From a checkpoint of a small mixture-of-experts model trained on Wikipedia: width 320, a sigmoid router.
Below are experts of layer 5 (counted from 0) of a mixture-of-experts language model. Rows are named router (the router's row for the expert), down (a neuron's output weights, with its number) and show model dimensions 0-63. Each number is 500 + 40 x the weight over its row's rms, rounded and kept within 0 to 999. Numbers have three digits each.
After each expert's rows: a language model's description of what the expert responds to. This comes from a sample of Wikipedia text that the model never trained on.

# expert 39
router:518434485481484538536469484483546466462474488501456556431500448562644503540442530470481442449511473514523478559410450457505520448565519469427464529458458554477491405546520515476497489450529409
down0:509476428434548482446437494549513467449491530573523528497491530536553491491474447478552492491482441540483467487463509485489549548496527490504558517361517548469547443491487506423464535458549517
It responds to: The word of in phrases like date of birth or species of, other linking prepositions, and -ing suffixes such as assaulting, rifting.

# expert 26
router:546564473475536498538459473513529528547494523514503439533503468551538394560416501457490487452468518494512491472447422478527539513493537464476532468460538493464515467476524574561526433556563492
down0:423476540511503572509541456541499517531493569506547544433579523493504555530448547561458468502593455498545493465523496523500533495471473526478429471546519528512525489451485528472504478466524497
It responds to: Word-final suffixes like s, ation, ity, ge in revenge, and common nouns such as time, year, life, season, War.

# expert 11
router:505495543455548568522516539566494520561481514447484424483539473529574497437515537447479488510445508478553490477463440567518454561525506502523437503478471571491495457424552510463529471532580461
down0:522482505527525490472469528506474499460484554555510489530474536518496445518540499554452501568593521483382504414549563487488486603479497517489545517438494507490472546517510523536563506574475485
It responds to: Country and city names and final word pieces of Latin genus or species names, e.g. Sweden, Japan, Micru-rus, -ensis.

# expert 30
router:492444551488535545520510453521458504549454487503489411493467470445519551529487518505456534473534465529507484554430523553536571514507480477468454535463475559516482461526532582602485447573520490
down0:523553510490509499522460501535401598514512463470537579499539440436508554519517522494599542549492521518508473525481470483585426550504563463439520437490530554432461504522471486478578486543574579
It responds to: Inner syllables like er, en, o, et inside proper names and rare words, e.g. She'er'ness, Fer'en'c, Val'en'zuela, ca'er'ulea.

# expert 27
router:533529497574489531563436525460538490526500460542471492534516416488555568518507530437516505447472500482482533466441499565484427479542537430420405603484454542471453466569485547560516529489517513
down0:475478473490457562458488487521467517593427508450508525527461489511450488531450528524538489486473490543483448517405508484522582507501473464538543540427522505468493563482494601490528514537482456
It responds to: Prepositions and linking words after a clause or a comma, heading a following phrase, e.g. at, than, until, during, from, when.

# expert 20
router:515513532472585538540437580492482552532464476498492498500490468513488484574488551505570518493466518515500507490477488511519541461495563486482521480482498527461433544544507525518554513520573445
down0:472538529530536470495534553457477524536484472443423561512397547465532462530560532513591506491462495484540515466517470576480441553490507468445465551530525475483544529456483497432509509529481546
It responds to: Infobox field names such as Born, Died, Occupation, Education, plus year digits, in or of in biographical dates, and Li-initial name pieces.

# expert 51
router:511450411497571565558465500503492505516462465524450468495500517474474508478495521498566490451512459509507492502429497506477461448538520443487486519467425492528532466499534587516511517496530524
down0:469509457566554526491486450566512499537486525512501541500522491521426429510488466498504563510568461529451527494486464511527479566413479456522528531512507442415492541552585583462477543501471522
It responds to: Syllable pieces like Al, ad, El, el, am inside foreign personal and place names, e.g. Guadalajara, Al-Nassr, Dżeljilji.

# expert 24
router:451460532414536590530505520505493491488449438511448450505513469530559516463528497467431492502502501488564477519480425513495475528521548412551460496496446539572525513504562539522523491519573495
down3:407455524549537596522449546532555557544481576510480541505478473543478518544503467487493461487559540524512501479443478475513488494510442461490550499504479527498513520540472547568514534493464525
It responds to: Closing parentheses, braces and quotation marks, and final pieces of surnames like Kal'ić', Rodrigue'z', Pri'est'ley.

# expert 2
router:500402529486543527492437483521520480551506511475465525530512519541530443484509512503502511538457439463524529503462462561482430514533535454509428477473488497514449468532530537587538490548507470
down0:422507564581572579533449498510531554480506537521453567555520413487498487487546603502440474484549500507489528498531479506517516521432491502452509564567482501489490487513526501537483526510527555
It responds to: Opening quotation marks before song or work titles, plus capitalized first pieces of names after table pipes or line breaks, e.g. "Pot, Ubon, Na.

# expert 21
router:483501500568508520545499470565546498605457503484462494506544527574417489490502540445526447418498553493562492570496462490507497508506551412526469552464540510469520454531518580502506427473564423
down0:470480530555466485483584474485496569505469472452484558589506510477503445483515424475579444477553515426532387486450453493444564567577512501439472551517551551514512541520467505567482550534535476
It responds to: Bare space tokens after table pipes or prepositions, just before digits, mostly vote counts, percentages, scores and dates in election and sports tables.

# expert 36
router:469541507523523520513506551476542471513488518479492529462503425502506544489475580492396496434460495490484500538435460467525547446520531495410465571492511553476513463490589479498512521506578478
down0:568516530521550494528518507555487463421471472476519494415474485482532518468460511470494481503516475524495458521512516451460540474481518488535505515477453581449542545488467574472547494439516547
It responds to: Prepositions such as in, of, for, on, by, during, against that follow a verb or noun phrase, e.g. annually in, goal against.

# expert 48
router:491461488410467508518516500466459469503497482427484516516538500490529498505389497505508455499443494483538566488483454688535449507618505461428513508453482510493465481603499530531489492496532486
down0:460498525578514589467510565514486458497467481461474470533478507506537500463496450458553520522478620479492459476468486459455477532512534499451483562470525506498499500455533389498558491548544398
It responds to: Pipe starting a new table row after a line break, colons in infobox fields, and list-introducing words like including, named, called.

# expert 41
router:473486467539507510575527464456513509521522477426483490481475483575575508476514519475508490494538467480506526522480431503508481519555543483423511497445488530482505474568512504522533480571563517
down0:536514444470538499494514507465505476508560487426504506547544530568518512458571399574416503523530541515508517437496448496478498474463475506511521479456485496495532565514517407480437451547478509
It responds to: Middle digits of four-digit years and date ranges, such as the 4 in 1941 or 0 in 2006, plus stray byte tokens.

# expert 50
router:495487503569482535573528458512524439547483564464464474528509437544402499508498498467536455480518512514517540506451492494483471465537500452442490506478531529486461452487519632511483458467624475
down0:525532540602453466454477525522504454508526523495509491541561501526482465450497518494542516537519528515527459494523535513498563498422482553496554468430491440479500484506529472462539532479582537
It responds to: Space tokens between words in ordinary prose after the or a, before nouns or numbers, e.g. "the big city", "Segment 1".

# expert 10
router:479520559509480503547494500530485582589488500505487462498490443587519532549492518516540489467485584509510476518461413592589554536582554494474498508436474526527469433469509520577518498524569493
down0:447474538496495415514439523461536472525541524537451464437455485488579507494466517498501526540490499483595503482561534492466468482480530492576497441454581444522508475506424472446538543511465490
It responds to: Two-letter consonant-vowel pieces inside foreign names and rare words, such as Korać, Rahman, Phasmophaga; also terrain, bath.

# expert 0
router:503508485419561500561566539544562532513490465474452474493497464564527487491489530469504486483424512466522472481460459535503521505571507441437460537444472480443499477489528515488455507521488526
down0:491481502505527518510487471500424505537475509457492527517483513561434472447531460526608494489527463485498510497448481535475494461454524541511494531480514424487628533467483505579438470489506555
It responds to: Digits after the first in multi-digit numbers, mostly in tables, dates and statistics, e.g. 1'9'86, 2'7' September, 4'4'.

# expert 3
router:457497553519478512566504512465507547508521487485516507543514496493572441447434499474472504449464553474537527497496469583474509514487485448495447533502573591539503475536474508583511480493498493
down0:500582524513570460400514518491571503545502543411485490427456499556466449437524555495472471491488536591493490495481517546449530450538474563509520534512543454458539457425490474466476456499515461
It responds to: Column-separator pipes and periods or commas in discography, track-list and bibliography tables, plus hedging words like almost, nearly, stating.